Weights of a small mixture-of-experts language model, trained from scratch on English Wikipedia: 80 experts in each of 9 layers, 6147 steps.
Below are experts of layer 15 (counted from 0) of a mixture-of-experts language model. Rows are named router (the router's row for the expert), gate (a neuron's input weights, with its number), up (a neuron's input weights, with its number), down (a neuron's output weights, with its number) and show model dimensions 0-223. Each number is 128 + 32 x the weight over its row's rms, rounded and kept within 0 to 255. Numbers have three digits each.
Before each expert's rows: "mostly gets" lists some tokens that are sent to it at least half of the time; "comes before" lists some tokens at least twice as common just after its tokens as in all text. This comes from a sample of Wikipedia text that the model never trained on. Tokens count by the router's weight.

# expert 54
mostly gets: " League", " Football", " league", " basketball", " Cup", "CAA"
comes before: " | ", "–", " / (", "; ", " League", " |"
router:162238163120141129170137128077127151112132159165086159079100123072167123158133163144121130145173076123149119124108156119223076134176160097115090111168131177137099113064112165116095124114123143097096204155153129125139177111171108087125076109115120151167101105094133125143110084144164104148099157165099109141168173159114109122124089103157109116107138177047110065115142132188139079140077187138142146122121114151128136121096092164144157107111170102160094179121071109160144118152108153107121144079141146136123139094163068102152080110108104162095149124141180154157175118106174135131092139093162101135157187119153080149139164134073147192112093186181126070094145117097116066161154
gate0:144198145115127188133111125107118139135152168147093181140108075110072130149151119161119124187081110147184169099090154084164096068125131135051126147138136141106118061130111175125155170159100088113123138131151102115158135137104140113124160088147138110136115155075114093133154158076197145166125070107117148098177159182077087091097132096159114162159078163133108053114181117161177125125129198090118132196107092127142193142136109174193125108146099109141123093124093161163118161105078097118126126129142093116111138096151108133174118125099125085144130118156139176165134159094140206108168102082125124143205099127178110117160154121172063111169160115059078105132168121131114153182172
up0:135126102082111100144122140075167130217184140179102160117136131104091102132147149145035106123140176244090115112083127148193115103175162109136202139128110109125131097141121119070142156170117109121148093116157069111106162139147134165145167071173106104136129122162132120147147151157166126142129115077194167128121131192142111139076135122137160073159176133101111119205106180150112088107126122167165109112085138122105135102102147152103151151129100106167115150152131136130086120132149117156192075160141068161140143139130204170158180099080121118149147140195105078152185135096105099077086076144139095152140095155139155105194162168127081136094086145120154145121127145161131089124103
down0:124125140142118101179128175098106132136152101155132148157107160093132114147146184102166102099112158165134165117125071121131133140138141141127079128165166170119173134133108104059095107133121183070132148156139136157096138153108098100085152053166172086150155080121100178104094070143114140143133104133157138128170089156049148125121130170066133133123091162108145166119150168180163088157114070139168104181103173154132100145103141156141175124086153172165138097109131148130140162168156076153167081142159190102126141140136119140096171162097061186171078152125161184135128117096070129020133197149141114096122168147104132148156197134115073126202137119172099100132122081146124124158189
gate1:132146172078113159065128124106156127119156175160091126109099087113163094128117128063084145074121135116048165090141088140125115148105101150084141155107130124061103082151128140160101070181145121180132099132144137128142120128051143087129115095139140131215147160113099178098079191114098107169115170198124181126128130142085177205080126144125099126151138139148110103113110124146180126137123170127147210168122116103048166137102110140085131100126136169151146130072147138148179117080173127132152162090125096134144155126124102142137133141110133126055145043199103092110131178079158126105133135131109158129150173155157130128097074155153107129144174128075183102156123136200147154099164
up1:141153105164122143157124134121153156108151120167162138142103085143155121137090131168131153117111045134143161180092108156097116156163117185176165168084115103170195136091100090080164191172113137080066083089180124135172116122066089091128094097139145123057117124102146070146183178136113068114109110200101086166131149109119103136082181156171126163121130121138186102133088117116149157124131174138214093140108143050110106109125170170102118124142151099137143134134125111136095197147100140152123114143079122174131095150086202154138100109102158178099145119157104132154116125173174095248129150129138132104108104136138088143085087153127104118105166155092145107106119130120104131183131
down1:179130143103109112106118111155099117059114187092206210113158161084152103122131083197161145074167132136123107165106147133154166124110092148168104199101136099120166118141097169130156111091131140201125119095114114076126103157087166112173158134095184164164119127131151094085123119125120123127090106170101106156126158082111145087124159140133127008152073104149174124135126121105181166078150116080143140107210153172095096154154162124146141143084124118098137117074100109118119178132089040149122190140129155073162133115082128108163144098144161106141201122123173137144155141094100088169084088123085125117156090129091135101145131154138129115115153085110167170120109113066140121133109
gate2:116090115157140107147182084109119096174146166163104120107111151133108188092204091142132129124124140166148145121123120111084100118179173147108048105159106160151146136167177113156053113144107161085133091113115106107151105050105134095089120134138136158139108093078139175123145140069149101194078091109171116152119156132139109098160062061084111171149153157122163174190124109147147080151145150133096166182170160099116102089081144171146123215107099119092153096117113165172138127144101127157130073102112165139079153097122123048141203150160179131113106147141132116163119055127165152105136118169123108096142133066161103155148110123125157111142147095206119095134075147093086132132140
up2:122148097165118122178118059098156149200225143190083157123148090116050170171100135119094147066132057214079123112154117105105133124118150142123129074095083158158121111106099151096203108139126115104107058143147181118110139121116162098135080124142160151155094122092128103138189106141139062162129114144201137092143105105167123163117128101168092117183104180104169136085122091204106121100144163105135135102172120109154108116137195167102141102166161153139149158110101167108148039137142144178147078136145148135162143090158133111108140138092130157113097143154138139096122132203124125165124132091080146094103177132142083113155154132184105115104081106137159104159156110106138139125156
down2:170119067110145168107134143070117128164116101097146098164149136156083147168098124106161091117134081145132188177160151105133106140107160119123101150132157098216147111136153143134087155111193101125109121105170158162129176174116108124156106131130166114122119128056113143139156113142107150058112165143107068141115132089127134090138109066096049139140151101047209163083093150142109127088122119114147099119158185098100090129162113122087086198127127111063134154127098121134123110101159119196128102153131178110105106089130093148146082043112162089151153104145144149170125166130144189083125194118096125114116128118147062119104147182144100131097116103181094077181054092163138111100098

# expert 14
mostly gets: " | .", "- • Total: ", "′", "°", "- •", "', "
comes before: "6", "7", "5", "8", "4", "3"
router:107092176183146095080096115120118163157153187096154110045081120115161131129155117155127113147168086077104168152115171070080155134179089087111128133175164142159109140159152174181103133070141111113123116129128163138081102137120151116130119146156094141145148118131114128128054165101127091155157087112174117142132113076179175109122108080114156101136207146151140150108152157182161149091049111178092086094122187159111138134107106139154124148146074124157108125127147130082112095169154113160087093094081113158093161121159169138155158123140163104191135169135181116141149109050109113117098112154189173154171120146087134116104124084104142132170181092089091169169189152187097090133082
gate0:128144139146092138108137101101109132052090151145101130138124158080142088107156194157091105138144095111136095166063120156058100143099181146095136193146146084150098116140141226146119089098140124144045232159125121091114194129096152122150185123104134144121090113141115103135136152115121099143115108095179056100140128140129122121078120111122123146119139125111159161080150121187131151120101159141144170183128112173135135211169134149126109157145160086192093127181171135133094190095121127171137173117137131138070179073072132131149138122080131126073112158175116092142136175096107106147135171143153110151202172150139129174124136158141099196195140094127138153169114122138155119092122
up0:080092112146135119130176091111104110130112140089094129126129157152143138118120141116105126064142077082158132114135146153184121183114120118146107075117190120166106135107156166083081155169092168152105144172156089143071175063181125098109094109150101123191159137121130160115069179144119159054101119173105059119071091106130109188145032155159177149086142114130113125151142091121118063140102137139121164090113083116138098121139106216072108133090143173137173127139103146168089115113169127124166155133178141135111133130130125140144132128165093148129141173099136068134124130056105129113096114132081113137114065164163116193126157142142092097159158133112145164108192110142145063198064
down0:096191105143098130102127143130138091111181140063103179088142130120138161158120125110094148140154145130135146133164075155166106128095130140087118097058133150147124105160124127074106119170127146107082124054108130076124103097132089147108134106154070145103090104113088098112099158062161168130199083063145122163151118126137108154116134078104146104105115094126072143114166165138088103149097131148141178076127134090152200188148059126190114160079092158097192089103124169145113081088155144181158114153165173147157120065146150169170196112105112100132154174137164081126123122106073174120154165181129129089047128074148160117112151138124125139134183172104148077088155135154144150161121
gate1:092184182135134156133109066127108115132100157095094159156108134115126117117108118160090119130110116082052127111093066146097152157150110148134087156206172150137137149130188151136147129061074107117067093185130152159136108153122142080139131105185111141056146102149079180136092101164145107100157137195092103093092095099077107103099088113147146150125183088169156127134143129159143113135065126134132178141123132131115087173146117160152099135128128139117129146133123097096134096194141104136115135132147095094150080092099102103126087115179095098141134096118097083114098152064108112179131144105163132176188146156116151184102110122087111064147116119160085222103234092179110086147101
up1:145141170095160125152158178165119080054113160105113118120117135121148156136134095145120162090128131094115112126110153158133085158133139156110132174110163162148125082102112132148160101157219151138157121145121075130155119148175118096135156126131132123171145029126117104172087002113110148140168135172097102112103098169118193147152134063143148150139142133143125084123075127088166113151150136098136156143123160172190165089160137098160137156137146062060138193149121095177050120160140137113117155106124069089157103110107120038121129161151105166146134175137097111155102160120137140129230116158131146101161153163133154160118096130127148123080076119159147143103125148117042077109131
down1:046190136101148080089157232103054072107118167132098120185053138111120093122109213159169106130176138100147141122104107152119175088149102153130181095166121160093122196111104125154137066152090147145141142108112139212101106107116097131108104158093111154137098129118151099128100079115139079172179115125100156120157162125112109135151138094146146091079137133063177166139196112144114102112108154144135134147153154083112079123109144097141123133143163084108116164086085124107126153128034136095114139121076096071153137155136102049116140132137133128124126086163128161119144090164127114157140094122164069163130156145073144200121138160180119111117119138132128145142147182110091084153114
gate2:175107125099115047096103182110154132090132123092063132121153109178093098099140124101148116131126170097187157154098090092093124157123149086137186164192131154129114077115112182126120077025174154165101124151136109108116125118128132182110144121122150154165143121116117122101134148198078080143127153106166119181083128176114118140128158139141149088144102128075168116122092124135159107143157044077141104168078126162171131114150175176072145144121117116139098096124187119130104146153086139132138122151154115156150141163176173138060095149110099117083141067123130123111155100140165117122179139119135135134124170150139210113143162185100094126181131142093122188150053065182139170071102
up2:147086127115130169071152101149139080121083047111142108091109142207174193170154136164171110085204158066132147136176092122113093130179101126113118111141153073086112088091114155162122096192088137154102121125104142129124109128075090129129174098139127122080122143120105143111167144127131126156107094133153118123124121068091200077106100110181126144095088116121188123158126116155142158118123125120125079112131115098155068099145106132151152116193094135094141102139207091151140100150126161137132121115136091163072104145187146155083144176202117094164037087080177108136135125145142132107195152083149120121156110198121144086152124154117140154123127154113138156111112101145123201208124
down2:137153116116167152143131107110112113171072122126136073176145143130144148153099101101140125182136114158116112117182110121157146093143125129114219101129109112056097118098118073160151100108115085170156135092130184057116128149116119115142137151114139134113118139117176094179136168129089108115154125087123177148080183114113108159185190108144099173117132183092151141102128071086154088123111113134166114057098119152132097069141123147110174152134129156119150106143138149043181154142106100149159120213129154134113020157131104200061094118129133093088133127079186124060112110129100155185167128118103124147131200115104108091156114101144078156102166134103191066119155155169118141150119

# expert 60
mostly gets: " km", " km^{", "q mi", " lb", " mi", " million"
comes before: " | ", " (", ")", "}", ".", "–"
router:091142142100104114111201096120166142077141091122117096106107146159078140158149128194101099095165099121137142126103134094194177132202149146153147193149177133134111139132133150164041094133083134147115145103098161130117156111127127123159100139090153121161144075169108142166146121107127121084099090118065099156117114075129114102135071103139069113128161113112208106124102074165159140109186148178124075067173195142102080086128133169179157129142119078150102118153140124170143111194096107155141099156123159130110143165086214118102087124189073122113114187128161094176170087113146080052133104078153089122181097126136132160097137127118158153157154161129146123128118128132082088118139
gate0:169115120106145094141127130155153155134157104110121110163189079120119097126146076184142142145085148147146160085111154206160152168155094219088060149105114144104120118138189127137142132109121109112118111110145118156078108152173111134143114119116174163169158104096081156138112112108204052162130155121093110178151125153160172163133062073126090154167130115209182187084100128110133123135178115118113161134142119131145065063113051143085121099110150141077124103162128161129125168116116138081162209142146128117161110057124187171127130126117083164136192128138056146121148105145176110098121126124163111158083177125190129175142137132127135108172164127117132077131176173143105142131127
up0:130131139163120141166116148133128156151184150109115108166132125129073124109144122150141152134124149140127093172111145171105098155115087089200127138088166061158155164139144125156186095094159077135050130150114110131170143153128146102133159074124143182152083104111087120146135060147154183119073219187150110082139146165123206151115132087103136137140134098151110097025152104114082088121131088125105138119136106154102111096089094104169164070086144170089125145117086094164108188148130108119162111098160119112077176055179100055140126115091112118082104108145143100143114151091132158141146162155084161104103155215150127166147121105134096112130152157107104108131119149049068112116093
down0:147163161190120139172075111121131109113146140113107094133110122169168063120174102117161160160184139094114152110137148194097059091187088108165140070145146083086152138142135136132102110098131156138133051135096113079095137133114159129187071138165137096107196137100107084179151118067165099144124155135147084130087092080165177108162118103102155122129108135155121127098144135213102123047048142166131141145162144135075165147108077170104147132137090133115127081132078111083100122063181110116147099138173100176082081150117083122131083127074135144127159130151136075170113084126143132034165118143098154133102160105138136155073148105136142135186129107105127150136179146111135136140147
gate1:130168178152153129085123095111134121091093154133120129081085133120098112159105086134127087113144114081137121140144144120161060123115151136082213111144176168092143119142072181138119077079192121178125158150066104127104170114125095140083177107131111113103091128152095172155108071107077179054134133111143157139108127108115172077071131145165104087097170155077105116186147123154097166100141160105160067151146170198144172096144082164155164144136075075173130152159183119104172136082114125132107131081164137125129083095135118135074122149122153116131105182119168082128132150120153118129174145160191095095153153116131170125117113086083156082104071164127162119109123143083099099086207
up1:116085074138145113147083094195140128115146148083149140083073107088139174125145142106114127118156150125100119100090179126128129133190117080098133132100131091154114101046095057176094105064105210173132080153098144121179175077143128133140135103108109120111090138170095106164081096133099119180113123115113160128138091143168147170089105139131127059135161141099130093137115080115122117084111110115118091077152129105092138103133085106097144157149158138153118150119124168119146124089162121077170087105151145165125099174150181098136071116103174179197176193114164143139100159054134138137116137141117067077124160179041153173091154127104102197124064107119134095183117145120135115149141
down1:101109093128174150125179139105111214101126135088081152099097141129142135148138077162110124088161121156124080144149200085147130123129106128130082155088198099123136112151146110189087111147135135137163117162097135109186166105140178074082038149150135118156124139132196121089123089125150106100179128073145108096162109130083116132179103130157136098086084117113096083076095126113129135095127143139076124115160128182143126094077034142119133090182140146115168093111150107114122126138192111111142121094094088143123164120124103092140202102159154084143179188056155139134138181142080128127157100213141137100110062134105114112081118119099068086146126172102134145133129140145135076165175
gate2:143092101101098150052156111127153150120117111161080176130153122156139165129104143083159113098116100110159109158154101148141132124140155112075170114102126081137128085069097119124096077150157148134129191149165114134126171121180150139123108040094123130072154152221107132169142174137134146117148131173140206161152074148081128168167137151095138080117149188097134125158061140142087157162131128168171043111089139098142127094085110155109172148181103188151160086129098121160154090117099149139161090164148173166133127159204169170106103147138120132112098117202199131122139139159131124136143154153157070126110049127085101120133133100154124133158176171115145118175117102188122087114159
up2:140104168146122133132092177102110167113073111146133083099099076169155164130144125109100113145137134080070137074165191110117101148127180110121167134154106119099105142145157120143120113095103136105187102167126152125112061173124113139113112098142154066134189111111149089137032121166101077073141070152168118114140153144145103112131119117131121162154102134097156095125132162172171111119102159107105158120157142158226167154143106195164122186172170078144055128143130105114137035096087118155096118045070094161154122113132113129123108177106107165176088126091164127195092101152145100094134151085179105145128140117100130141143058141133102113134129147165151145061150132180069117134116
down2:117165143140128111131119096200137117059117100115158153151177131141120056046124113120170193140154116196145118084129113139145131128069146200106072122116087161089088034048081047104148129122146075145136152124185132086101148121144091121166070136074101106138184110108050100142110117179113077071092183076089147153126100100178199178136106095156127161104107151143061101145154114171189090143104144119131127102158082144154137126124153149128111142115119099161109146157164137117156163137161143116087152154170106096159166125126144114097199132106137078119150133183128099153091145120138138117156120136162115166122117128120121117106132155111067097113128153130130133163122133152166114117080